python train.py --lr_router=0.00108 --qk_norm=false --lr_mult_qkv=0.5
Below are experts of layer 2 (counted from 0) of a mixture-of-experts language model. Rows are named router (the router's row for the expert), gate (a neuron's input weights, with its number), up (a neuron's input weights, with its number), down (a neuron's output weights, with its number) and show model dimensions 0-191. Each number is 200 + 20 x the weight over its row's rms, rounded and kept within 0 to 999.
After each expert's rows: a language model's description of what the expert responds to; "mostly gets" lists some tokens that are sent to it at least half of the time. This comes from a sample of Wikipedia text that the model never trained on.

# expert 20
router,200,178,203,194,197,209,183,181,213,229,210,192,200,209,199,217,211,188,156,226,199,195,208,174,220,200,207,206,202,172,221,202,217,256,238,205,179,223,206,222,202,219,173,202,180,202,219,185,217,184,191,218,193,208,159,197,200,192,190,181,206,219,220,197,204,165,193,208,185,219,219,208,218,158,188,198,183,213,188,173,175,202,207,208,172,208,212,195,201,181,201,164,170,189,226,206,222,237,242,188,193,214,154,196,175,218,228,203,195,190,218,202,203,211,222,184,183,199,210,197,196,198,185,179,174,247,209,206,250,209,193,191,206,250,189,173,180,217,231,182,182,220,187,178,169,231,208,193,192,238,218,191,199,238,219,187,224,203,186,196,226,200,172,204,187,204,210,181,209,198,214,209,183,176,167,183,235,211,206,172,262,196,238,221,187,221,195,199,217,218,174,232
gate2,195,184,211,208,204,212,181,206,205,212,163,180,182,259,194,220,213,190,200,194,215,193,202,206,189,188,209,173,241,201,172,142,197,234,176,204,207,200,229,179,207,192,208,203,219,237,203,188,178,182,177,204,229,211,201,193,227,229,235,154,224,192,174,212,231,162,205,162,223,173,209,231,188,150,178,197,195,194,191,184,182,181,188,214,187,209,223,221,191,182,190,207,206,214,217,205,202,186,210,171,227,228,202,190,168,194,178,213,196,205,198,195,180,197,202,218,208,194,203,138,181,214,210,175,225,203,180,194,215,182,175,218,222,183,181,170,211,191,225,219,207,181,188,177,197,185,165,213,214,228,229,191,229,200,166,236,178,201,187,200,240,224,235,193,207,200,192,177,216,224,199,221,204,195,216,191,220,227,166,182,193,210,199,211,202,203,211,220,223,203,193,211
up2,204,201,200,187,198,190,233,198,193,195,246,236,226,180,207,198,159,217,196,214,190,196,210,209,201,211,193,231,165,182,212,247,218,187,219,212,198,198,202,211,164,170,194,211,174,181,198,233,218,211,217,207,191,184,194,190,176,191,186,254,171,217,215,189,157,221,192,240,191,222,194,186,213,244,242,198,217,212,196,213,196,210,219,199,218,178,187,185,213,200,211,198,194,191,187,191,198,219,187,222,176,181,173,227,230,193,222,177,182,209,177,203,206,203,207,160,205,210,204,247,202,179,185,222,194,187,225,183,195,216,226,214,184,208,197,239,170,199,184,193,198,222,203,228,204,200,237,175,179,171,195,185,188,238,221,158,214,190,221,211,177,166,168,208,165,205,219,199,173,199,195,200,189,203,169,225,175,164,244,229,197,175,205,202,200,192,188,176,190,207,197,192
down2,224,148,172,185,201,189,196,201,192,196,234,216,221,196,170,177,171,210,224,197,187,188,236,198,240,228,185,188,184,170,213,205,190,201,193,203,194,181,217,187,179,205,208,224,228,190,166,202,177,238,191,196,162,213,189,206,214,242,217,165,202,222,208,204,216,182,159,224,225,220,203,203,206,191,192,187,211,219,190,175,226,164,229,244,228,202,157,182,224,214,210,215,191,204,189,214,227,201,198,200,219,218,191,189,194,189,202,214,206,180,187,217,210,192,195,158,203,217,194,201,222,180,204,213,215,220,167,198,214,212,175,232,212,215,200,157,191,220,180,196,185,213,211,205,166,201,199,187,176,200,177,234,183,217,191,208,213,192,174,219,182,235,196,220,186,203,176,245,225,201,184,212,167,200,171,200,208,187,193,233,210,207,196,196,141,180,209,235,233,204,196,202
Preposition under
mostly gets: " S", " s", "ac", " under", " Al", "ip"

# expert 24
router,215,201,223,168,216,235,209,209,187,213,223,194,226,194,203,173,141,211,167,211,203,157,197,218,182,206,218,191,194,154,216,214,206,193,190,177,205,198,231,219,248,217,162,213,214,241,199,212,206,198,219,216,190,212,191,204,210,187,176,190,195,198,223,176,175,199,203,217,177,235,217,177,212,187,190,174,206,192,177,147,186,195,224,200,211,184,209,197,200,193,240,178,193,198,224,186,218,203,212,181,185,228,218,230,202,201,199,179,217,151,188,224,205,221,215,202,185,201,201,202,190,208,201,180,169,190,201,185,196,209,173,209,201,255,194,182,176,197,227,180,197,166,178,227,181,195,169,184,174,235,197,197,209,233,237,209,190,230,165,187,180,246,206,212,204,186,220,210,240,198,214,193,185,203,177,182,207,196,223,222,240,195,196,194,218,201,182,224,197,203,206,211
gate0,185,161,187,223,188,190,225,179,172,197,202,175,191,208,205,191,200,156,195,212,224,191,183,218,184,205,211,226,193,190,234,215,182,209,178,217,216,199,215,189,200,198,175,212,202,227,188,178,202,187,190,213,226,177,192,226,175,168,196,223,193,192,197,224,219,250,219,191,191,166,206,191,166,200,213,201,197,243,185,161,192,196,178,229,145,211,203,189,194,163,197,180,184,185,197,219,198,202,186,217,208,197,183,188,196,194,178,261,210,228,204,188,209,192,184,153,210,228,167,175,209,214,214,188,201,187,180,203,210,182,201,218,186,215,210,194,164,190,198,212,216,232,202,211,203,194,206,213,201,206,195,193,192,212,248,166,169,224,165,185,200,218,197,172,165,212,199,162,208,178,244,226,201,184,197,201,232,204,212,184,201,219,170,174,209,210,207,180,205,149,166,202
up0,196,161,229,209,185,187,239,183,199,212,199,218,184,197,204,223,188,170,200,213,218,190,212,236,209,222,207,189,208,175,210,201,193,204,220,213,221,242,221,204,182,210,230,180,177,212,175,204,184,182,176,184,223,207,204,218,150,213,181,222,195,178,174,199,217,202,233,200,197,166,220,211,164,179,194,202,184,193,194,155,200,180,206,189,180,221,193,214,190,174,229,205,190,194,192,208,172,177,211,238,202,212,183,184,179,189,202,174,214,222,231,177,220,173,181,173,202,223,189,162,238,237,189,185,191,157,197,202,179,234,218,179,201,209,207,202,214,203,188,228,180,181,187,232,202,224,231,182,202,219,207,188,189,190,244,188,207,238,166,184,197,235,202,180,167,220,204,227,213,189,215,235,185,177,196,203,180,206,197,178,193,171,172,173,216,215,205,184,220,180,199,168
down0,184,186,197,208,224,178,199,190,209,206,224,216,216,192,216,234,198,219,219,226,220,201,203,189,201,223,180,218,224,203,172,195,238,213,207,202,192,197,232,185,192,191,162,164,204,182,170,205,209,209,226,193,217,209,231,165,159,217,217,211,216,193,213,217,180,165,200,200,225,184,242,181,224,193,224,193,173,190,238,175,180,191,209,198,193,192,204,192,196,198,206,198,180,206,197,223,183,193,209,215,234,173,193,201,196,203,192,178,214,221,193,194,190,209,201,187,191,234,235,189,164,222,188,163,159,198,170,201,158,214,202,241,236,239,232,219,207,200,185,177,197,183,200,247,197,206,195,183,224,163,213,190,176,189,216,233,182,230,197,174,196,164,221,151,243,169,196,209,210,210,169,228,199,202,216,192,202,180,236,183,213,192,206,212,194,199,189,172,206,197,223,199
Ordinals and rank adjectives
mostly gets: "th", " first", "st", " new", " only", "est"

# expert 13
router,195,213,225,205,198,226,188,178,160,206,200,207,216,210,202,183,145,220,189,196,218,170,212,184,228,177,164,178,162,179,203,214,222,194,213,198,192,226,198,246,220,177,210,206,195,201,190,232,162,184,214,204,171,219,189,244,207,194,198,193,221,198,235,194,228,220,178,238,211,213,221,199,191,215,193,202,193,212,177,189,200,191,246,196,198,200,211,203,209,170,247,160,204,190,219,199,244,193,219,191,189,206,194,217,220,221,205,180,223,219,190,225,212,235,234,190,185,222,191,190,207,220,209,173,175,234,186,194,204,228,210,187,209,239,196,181,207,236,233,167,183,183,161,206,204,201,206,190,195,240,213,206,197,193,206,181,204,180,169,199,197,199,212,167,219,183,204,224,195,190,206,192,182,186,181,177,208,209,208,191,217,162,177,203,229,195,219,201,219,240,189,240
gate0,183,215,188,193,176,225,202,163,210,223,188,193,227,223,245,186,197,221,203,207,181,170,195,184,220,200,204,201,209,202,188,202,219,205,192,182,231,187,180,201,189,192,201,203,228,213,244,209,176,205,231,188,179,167,183,192,195,193,188,184,231,177,216,153,187,171,209,213,219,170,188,150,187,229,245,176,169,217,196,203,220,166,185,170,196,196,202,186,208,213,191,189,232,196,236,194,209,204,215,191,204,173,218,199,213,236,160,216,203,185,190,198,190,203,180,218,157,195,212,215,189,230,183,208,214,195,184,169,145,171,195,192,207,182,211,205,214,195,189,192,208,216,175,192,210,183,171,148,200,228,216,220,184,214,184,205,210,204,173,205,206,205,189,188,205,217,210,221,256,220,151,197,180,219,177,214,179,192,208,216,230,185,168,214,198,168,210,185,193,209,197,194
up0,206,175,214,202,228,184,179,209,197,189,206,197,176,204,170,220,215,186,231,180,208,170,196,183,201,227,186,205,204,211,201,178,204,171,214,208,176,195,218,195,239,197,192,186,165,184,178,207,224,180,185,184,203,221,238,181,210,174,197,207,181,217,203,241,224,222,178,202,181,227,196,233,165,158,175,208,197,190,195,238,177,245,243,218,228,186,182,220,195,213,179,182,177,210,180,198,209,192,220,178,194,233,201,216,175,209,221,201,206,206,213,199,207,224,200,179,216,181,213,203,197,181,216,194,200,224,204,249,236,216,208,193,180,216,195,163,203,189,218,206,203,210,224,212,163,234,222,227,181,188,186,214,210,210,210,229,182,155,199,195,186,196,199,224,206,210,188,174,141,157,243,201,220,184,233,182,203,187,185,195,200,211,214,224,195,200,180,214,220,181,234,192
down0,182,185,211,217,221,207,222,191,197,247,227,204,175,201,211,214,174,217,210,198,208,188,220,189,204,165,214,198,182,211,191,213,176,180,222,209,203,225,213,242,188,230,179,215,198,186,201,198,181,220,225,185,169,208,190,216,206,203,161,198,190,210,195,201,188,189,202,200,176,184,185,200,243,203,230,188,182,207,194,221,182,184,144,156,196,169,184,151,178,200,200,175,189,207,152,195,198,190,219,171,198,203,168,213,197,207,159,194,186,208,183,202,196,162,158,225,204,177,203,198,220,198,231,180,169,216,192,196,157,200,191,165,238,190,173,207,165,188,183,175,190,206,200,210,252,210,174,198,169,231,185,197,189,193,206,203,203,203,187,205,200,184,188,208,216,211,181,189,217,179,146,199,195,216,184,192,198,207,175,226,197,190,183,152,183,185,188,170,227,190,198,210
Numbers and quantifiers
mostly gets: " two", " more", " one", " all", " their", " three"

# expert 11
router,205,197,186,193,153,254,177,207,211,228,205,198,186,178,211,186,185,216,186,205,195,192,207,190,207,212,176,197,177,141,205,207,215,200,199,181,196,195,251,201,186,216,163,216,205,243,228,180,177,137,235,191,213,201,183,189,201,203,156,191,196,198,214,204,181,185,184,236,192,211,204,216,199,217,208,216,198,228,188,190,226,185,204,213,155,185,193,204,217,207,228,198,173,177,186,188,194,249,220,186,202,198,190,185,232,205,213,220,185,211,191,217,209,213,217,163,171,191,217,219,251,206,186,215,194,197,191,202,183,197,216,211,248,247,196,167,158,222,214,202,198,221,232,186,161,192,174,216,170,192,175,193,170,216,188,193,191,196,182,201,181,223,203,188,198,190,206,179,230,181,211,197,191,222,210,190,210,203,214,215,223,190,192,204,210,200,215,194,187,238,214,206
gate1,214,186,190,177,174,167,191,225,190,211,234,186,215,172,213,200,187,190,191,229,194,215,220,195,192,171,181,191,200,200,200,186,204,198,221,174,156,215,197,203,223,224,184,175,181,176,155,200,179,215,239,155,189,222,170,205,160,197,208,176,198,181,193,178,177,227,212,184,197,176,213,225,187,226,170,243,192,177,197,198,192,214,202,224,219,214,197,214,199,182,199,171,192,198,220,195,185,148,223,181,207,200,187,188,199,204,200,195,198,238,173,231,196,205,189,233,200,154,220,209,177,213,220,208,254,186,226,195,186,191,208,163,218,200,205,186,244,185,189,193,191,220,207,171,203,214,230,173,180,206,183,229,214,143,200,228,184,206,175,242,195,212,200,202,206,219,185,186,179,180,166,194,175,202,213,204,206,216,211,186,215,203,187,204,202,186,192,189,218,177,209,169
up1,201,206,190,220,238,197,191,200,210,192,168,234,171,225,193,209,182,227,176,212,198,199,185,191,220,198,196,216,189,205,171,196,197,198,212,237,218,195,188,198,193,173,228,226,222,232,215,228,206,196,167,223,206,184,239,173,219,200,175,204,202,202,180,225,198,165,205,214,209,226,203,199,168,199,229,153,219,211,224,218,202,181,202,156,161,222,210,190,189,213,229,231,210,209,207,242,212,226,179,216,186,229,214,219,201,204,182,188,206,159,211,178,178,209,237,180,177,215,204,217,219,202,210,194,165,213,161,225,211,229,206,226,204,165,165,220,149,206,197,195,184,188,208,211,198,202,166,202,217,191,233,194,183,209,183,182,215,165,189,183,211,165,200,243,199,187,217,193,206,201,206,182,216,183,222,209,176,186,163,197,200,180,214,205,195,220,185,199,197,231,224,228
down1,209,180,176,208,202,233,194,197,195,193,196,213,206,202,210,208,196,175,178,196,181,174,235,216,170,210,175,198,194,173,212,205,208,188,222,195,179,202,208,232,183,214,172,242,201,203,215,209,175,205,240,151,218,191,229,218,210,200,184,222,229,200,214,191,177,205,196,229,219,179,194,180,155,169,216,195,185,193,238,210,204,203,197,146,187,214,176,221,206,201,225,206,230,197,203,196,187,183,234,174,212,207,231,211,195,232,225,186,190,192,179,216,209,216,225,185,202,181,224,171,193,219,195,241,189,181,168,199,200,186,221,226,199,184,200,196,205,148,191,218,169,210,174,182,221,230,223,174,215,198,235,169,221,150,158,184,191,181,220,205,201,175,204,216,190,187,191,194,221,199,168,186,217,221,203,187,200,185,199,189,193,189,196,155,205,206,202,222,219,183,195,154
Table cell separators
mostly gets: " |", " —;", ";", " -;", " –;", "};"

# expert 21
router,209,194,212,172,195,240,180,224,215,208,194,214,186,208,191,184,213,210,177,205,261,195,228,164,191,200,187,197,184,211,238,195,203,204,193,177,159,244,216,221,234,219,214,222,214,240,189,223,200,196,221,227,214,202,160,242,218,191,173,198,199,215,210,204,205,179,167,198,201,183,237,180,210,182,216,206,179,198,203,212,192,182,188,232,162,214,196,198,188,170,199,199,177,191,183,217,193,247,199,176,210,196,191,195,182,211,209,203,179,205,225,207,192,187,214,162,176,224,208,182,248,202,192,167,194,203,209,183,185,176,217,184,210,243,181,202,147,198,236,188,196,176,201,205,190,184,191,216,194,192,190,173,169,221,206,210,197,176,160,164,177,199,178,175,223,169,196,209,227,205,197,182,175,182,177,203,198,197,202,218,191,177,190,194,202,231,201,192,211,243,209,195
gate4,238,206,192,200,207,209,194,185,192,199,182,196,190,234,204,193,204,193,158,187,206,188,164,199,179,196,170,191,198,224,210,170,198,188,198,205,208,221,184,190,196,166,216,198,219,186,206,198,223,207,189,188,225,178,183,215,177,193,189,189,187,210,200,185,210,212,205,208,209,201,214,203,163,219,166,183,218,189,177,199,237,200,222,228,217,180,200,204,209,206,203,229,194,208,213,237,181,240,199,207,235,194,214,177,234,199,193,209,176,159,195,170,232,189,208,210,198,187,248,232,218,163,183,235,203,221,211,202,215,176,217,205,169,198,179,212,230,215,216,207,199,198,199,203,160,217,215,197,182,196,210,222,177,175,161,219,167,189,208,237,220,213,195,183,183,165,216,198,195,209,214,174,198,220,192,195,221,190,210,192,195,223,241,177,243,243,277,185,231,194,222,179
up4,235,218,207,230,243,202,203,183,203,203,188,205,160,225,192,193,213,193,174,166,189,196,174,207,177,182,183,200,210,198,218,175,170,178,191,209,199,207,180,184,189,208,222,165,201,183,194,208,220,201,199,169,210,193,197,218,183,194,166,194,187,202,195,178,215,212,182,213,178,206,210,203,187,196,164,186,198,182,191,219,219,218,209,223,203,184,208,211,197,197,216,246,221,201,199,233,200,245,207,206,228,203,212,189,215,177,211,226,187,161,199,182,244,201,206,185,201,192,238,234,217,160,185,225,205,202,201,186,208,187,203,207,177,185,184,213,245,224,227,198,185,192,200,204,148,216,207,179,180,178,194,219,167,209,174,201,181,172,193,246,209,213,195,192,199,172,229,209,209,212,198,201,178,231,219,196,216,187,211,188,181,234,240,185,227,237,257,212,232,179,237,182
down4,181,247,219,209,208,159,225,226,165,215,217,219,204,200,185,218,189,173,187,220,209,204,212,206,179,219,219,208,157,176,216,208,169,192,206,211,210,194,191,185,204,205,211,187,168,191,204,171,201,226,168,173,187,192,204,217,194,196,189,136,160,232,195,230,179,180,210,181,233,174,206,187,233,221,179,164,206,177,211,238,201,249,180,176,208,171,211,198,225,197,175,168,173,184,233,194,147,216,195,198,205,219,197,186,233,222,211,197,208,220,158,203,205,220,174,182,185,185,194,196,185,192,208,213,220,199,210,217,181,189,181,199,200,198,200,218,229,217,222,227,233,221,209,188,210,195,188,215,219,190,204,190,183,208,215,203,188,203,205,223,210,193,166,203,186,220,220,187,202,187,188,195,201,180,168,194,221,193,190,170,190,222,221,177,195,198,261,196,193,210,220,204
Commas
mostly gets: ",", ".,", "',", " ,"

# expert 0
router,201,212,202,213,184,238,169,217,195,244,210,218,217,187,208,197,192,212,167,205,204,193,227,173,212,216,173,206,194,170,217,201,212,191,232,177,190,207,219,223,241,216,169,222,178,207,206,204,166,175,229,186,183,224,169,215,228,196,185,188,206,213,204,203,190,169,164,203,206,219,231,197,212,179,186,222,184,219,170,177,192,191,214,217,152,183,200,183,203,202,220,174,174,203,197,183,234,233,230,189,183,226,171,193,184,223,213,226,159,217,220,229,193,185,211,205,166,212,220,199,222,223,194,185,182,189,209,194,206,210,196,187,215,254,188,171,182,215,228,190,188,223,195,198,171,224,165,206,202,195,165,188,189,206,192,182,203,223,185,167,197,217,160,200,212,220,211,184,220,200,194,182,178,179,185,176,209,181,232,169,222,164,209,203,231,225,194,222,211,230,221,199
gate2,190,177,224,235,182,192,184,230,212,240,186,151,184,177,210,209,205,226,201,179,199,194,197,206,194,193,212,170,198,222,197,158,190,197,209,211,183,199,219,184,210,220,192,196,203,215,223,161,201,224,246,207,215,182,169,216,182,167,196,193,228,204,213,191,240,214,186,170,223,217,197,205,187,197,189,202,186,189,215,201,197,213,176,162,210,181,184,212,203,229,169,231,199,143,200,251,206,187,195,224,192,199,193,215,193,194,203,229,226,219,194,194,186,198,205,193,195,183,202,179,207,205,217,194,182,173,203,157,213,190,185,211,214,206,252,170,194,211,228,176,174,215,213,206,184,187,192,219,177,168,172,199,235,221,159,174,186,177,204,216,215,214,220,196,218,152,216,213,229,212,203,220,172,192,224,210,193,174,202,232,222,207,205,191,232,186,239,207,208,181,200,186
up2,186,197,213,163,178,186,186,188,186,181,204,223,203,191,189,231,233,208,187,170,211,178,172,202,183,183,194,196,221,167,192,176,193,212,232,220,200,191,233,175,226,207,223,150,170,194,203,170,220,194,229,192,217,209,160,244,224,155,238,183,216,213,228,221,226,180,160,194,190,203,194,210,169,207,205,205,172,185,172,216,200,177,175,192,211,182,180,209,213,180,199,188,230,173,202,216,241,200,215,191,214,204,181,173,196,174,160,172,204,222,205,215,185,227,195,216,203,241,200,207,220,197,189,181,224,193,184,197,221,222,208,190,230,234,186,181,158,178,205,237,205,177,184,171,177,165,226,216,220,188,210,201,179,195,188,205,232,209,205,210,177,221,199,210,200,182,196,190,227,188,200,225,179,208,228,211,191,234,201,211,193,217,188,191,170,217,211,211,202,189,193,185
down2,173,155,207,219,173,188,220,147,198,192,221,214,194,182,192,204,202,210,206,185,181,190,200,224,205,215,229,211,195,209,176,175,235,186,195,181,226,174,178,219,232,197,188,211,186,164,204,230,221,200,198,188,213,188,207,206,174,190,209,198,229,183,221,215,153,177,184,191,207,221,220,161,164,219,206,198,181,222,203,220,220,194,197,195,212,205,213,184,188,158,199,196,224,165,189,192,240,233,176,187,193,238,177,229,189,168,184,203,187,203,209,198,217,208,196,220,194,217,188,208,211,207,195,206,182,218,199,217,178,235,201,171,172,219,189,231,234,174,189,215,213,185,230,203,220,194,195,216,177,194,214,244,186,208,179,177,177,193,171,203,226,219,214,210,186,199,215,215,206,215,240,211,175,201,211,233,192,220,224,142,177,210,159,184,172,182,204,212,186,202,220,213
Prepositions after events
mostly gets: " over", "ale", "over", " River", " about", "aw"

# expert 31
router,211,219,190,193,161,241,180,181,225,215,190,192,184,176,191,178,211,184,207,199,223,201,202,220,210,176,207,191,196,156,190,219,252,205,191,202,186,241,258,221,189,190,202,230,165,219,217,208,198,175,195,198,165,204,152,230,198,196,186,201,184,245,207,210,184,197,218,187,205,232,209,227,209,162,189,211,192,215,201,207,169,180,213,201,139,184,183,155,192,197,193,213,213,194,207,205,188,220,242,197,197,239,176,235,220,202,201,178,187,187,214,210,202,178,220,213,161,189,219,201,227,183,206,169,191,208,191,185,210,175,233,189,203,216,167,138,171,200,196,199,197,199,213,205,174,178,203,181,176,227,215,178,207,198,190,209,210,193,185,213,205,200,168,190,183,189,203,211,199,182,188,187,189,160,176,178,213,194,223,183,201,175,197,201,201,211,190,199,212,201,193,198
gate4,220,192,154,215,229,187,189,184,206,218,188,204,213,199,218,178,232,230,211,187,239,176,206,184,176,168,179,209,182,183,222,179,215,242,214,191,206,204,183,193,163,206,215,217,210,217,214,207,194,182,226,211,181,195,181,213,201,175,203,196,170,236,216,209,204,213,188,202,200,197,200,234,186,193,220,167,211,212,228,225,190,209,212,211,203,180,199,213,225,245,206,167,208,200,195,166,191,158,196,194,195,202,196,188,221,209,210,186,197,211,204,222,223,186,179,198,156,225,179,232,204,213,207,245,246,157,165,224,190,192,190,202,192,213,193,197,174,159,213,203,225,199,210,192,193,175,195,203,193,189,173,218,222,187,179,203,183,256,186,190,220,178,216,220,202,213,201,211,190,205,208,242,179,230,213,203,232,198,217,178,209,196,224,187,181,177,179,240,219,244,169,197
up4,207,190,155,206,206,189,166,167,187,193,175,167,217,230,222,158,193,227,177,199,204,170,186,178,173,173,183,202,191,240,235,203,193,193,194,205,219,206,169,142,170,212,195,191,176,208,181,188,234,189,227,205,181,222,214,187,214,159,231,217,194,222,195,189,199,168,186,219,212,181,211,214,180,218,210,162,196,226,212,205,192,227,200,194,244,208,196,185,223,223,217,195,210,190,190,172,221,168,237,196,215,209,192,189,223,234,213,211,202,218,186,227,194,200,198,198,147,205,191,210,216,210,201,211,212,165,204,234,203,188,185,223,196,196,209,180,176,183,182,185,197,222,200,221,190,171,192,195,222,174,185,208,199,163,192,180,207,238,198,220,224,172,207,202,246,208,164,190,194,213,208,217,188,188,219,177,201,205,219,201,181,214,199,213,186,215,164,194,206,208,162,202
down4,183,208,164,187,177,165,212,201,210,194,207,197,198,189,211,176,215,187,194,201,216,207,184,199,199,217,216,158,195,207,187,155,182,204,167,210,201,174,236,188,203,203,188,155,202,174,218,184,198,230,200,172,207,209,195,216,187,171,210,231,200,195,223,219,212,166,182,229,184,189,219,187,202,209,201,179,154,231,204,161,199,200,178,183,210,218,187,186,209,184,175,237,209,215,209,208,209,225,194,231,212,168,240,184,187,254,209,203,213,224,194,230,188,158,204,195,180,195,230,178,213,181,197,180,205,186,185,209,216,235,197,193,198,170,199,235,231,241,172,228,210,211,193,204,174,216,204,192,247,206,235,196,201,195,212,204,219,206,226,236,195,188,218,204,186,179,220,176,200,184,239,196,225,177,166,202,184,180,219,220,216,196,220,183,216,187,171,202,206,216,181,169
Connectives and to
mostly gets: " to", " and", " from", " or", " for", " &"

# expert 18
router,206,202,176,196,188,240,141,205,207,222,198,213,213,193,204,194,186,229,165,205,202,199,230,184,216,203,172,203,174,177,223,211,213,201,231,179,185,219,229,234,210,237,167,226,189,221,209,209,174,174,237,187,201,204,187,216,223,187,189,183,191,225,222,207,195,159,187,213,177,236,235,219,219,192,192,211,194,206,171,185,207,207,204,223,166,186,197,204,200,211,238,172,186,172,196,174,211,231,227,168,201,195,186,189,213,199,213,231,183,221,207,224,206,199,213,194,165,189,215,196,223,207,180,192,179,180,191,198,178,199,214,194,227,238,187,173,167,214,240,184,191,202,224,185,181,187,171,202,177,206,167,194,175,210,177,183,188,198,192,173,190,215,174,176,204,194,218,168,216,179,185,177,176,194,189,197,216,201,234,198,224,183,189,204,206,221,210,179,207,234,259,209
gate5,216,199,223,226,227,228,191,171,218,210,229,199,225,153,219,197,202,186,213,169,222,198,208,212,195,234,218,200,205,185,220,193,213,193,207,194,188,163,162,205,199,236,185,204,214,186,210,182,186,209,225,223,199,205,200,190,194,176,214,206,186,228,197,208,196,187,217,190,199,236,180,161,186,216,224,214,196,214,174,171,215,189,203,215,193,223,215,183,216,200,199,188,181,172,190,180,162,178,211,223,201,195,224,206,251,204,206,232,200,223,154,236,196,189,204,209,208,187,207,185,191,200,209,214,176,208,197,201,181,212,228,201,181,216,216,241,186,207,190,194,166,225,174,176,179,195,172,212,188,218,179,196,189,206,199,156,217,168,197,217,198,221,214,169,221,247,183,178,240,173,218,203,190,148,195,242,213,186,204,215,222,215,201,158,184,202,177,208,182,246,197,195
up5,210,186,184,175,178,155,240,216,188,183,192,179,185,196,169,197,216,183,196,206,190,209,212,144,212,191,201,227,184,183,199,208,189,229,234,190,186,239,211,201,186,189,199,188,198,171,231,196,245,182,223,181,209,212,180,207,187,212,195,223,201,181,199,205,190,209,202,173,198,176,208,200,192,177,223,172,216,188,209,221,211,204,183,192,183,169,187,191,224,218,183,222,190,193,193,217,217,179,221,221,209,175,201,206,167,221,214,184,226,194,208,195,182,251,205,221,204,236,158,192,213,209,156,202,211,225,218,151,203,231,193,216,196,177,195,209,213,193,232,169,219,201,216,179,267,161,216,197,194,200,211,210,209,206,224,184,197,204,215,230,196,186,203,219,206,159,220,188,182,216,186,194,218,222,210,213,213,171,215,211,184,206,227,219,231,189,212,213,255,192,192,204
down5,233,198,194,224,190,191,193,176,226,198,229,221,198,229,248,210,192,181,229,174,242,170,214,194,187,189,214,211,225,188,217,177,176,212,157,188,170,197,194,238,191,196,193,194,198,232,196,224,215,199,146,232,180,175,221,208,232,203,227,227,205,222,189,212,192,225,208,195,209,195,156,203,179,194,199,222,204,202,187,185,181,163,219,233,198,180,181,200,235,196,182,190,216,227,205,170,176,186,201,228,179,234,209,191,173,185,171,183,175,168,194,160,204,220,242,214,190,209,216,183,198,190,190,192,162,224,212,187,213,212,209,199,228,223,200,169,201,203,206,211,192,196,214,197,160,235,172,178,201,188,211,195,162,210,238,194,202,184,209,219,153,189,201,206,214,194,205,188,226,185,193,197,193,164,180,198,224,197,191,202,210,209,188,189,203,170,214,197,235,200,199,206
Table numbers and semicolons
mostly gets: " District", "ental", "ief", "ics", " Official", " medalist"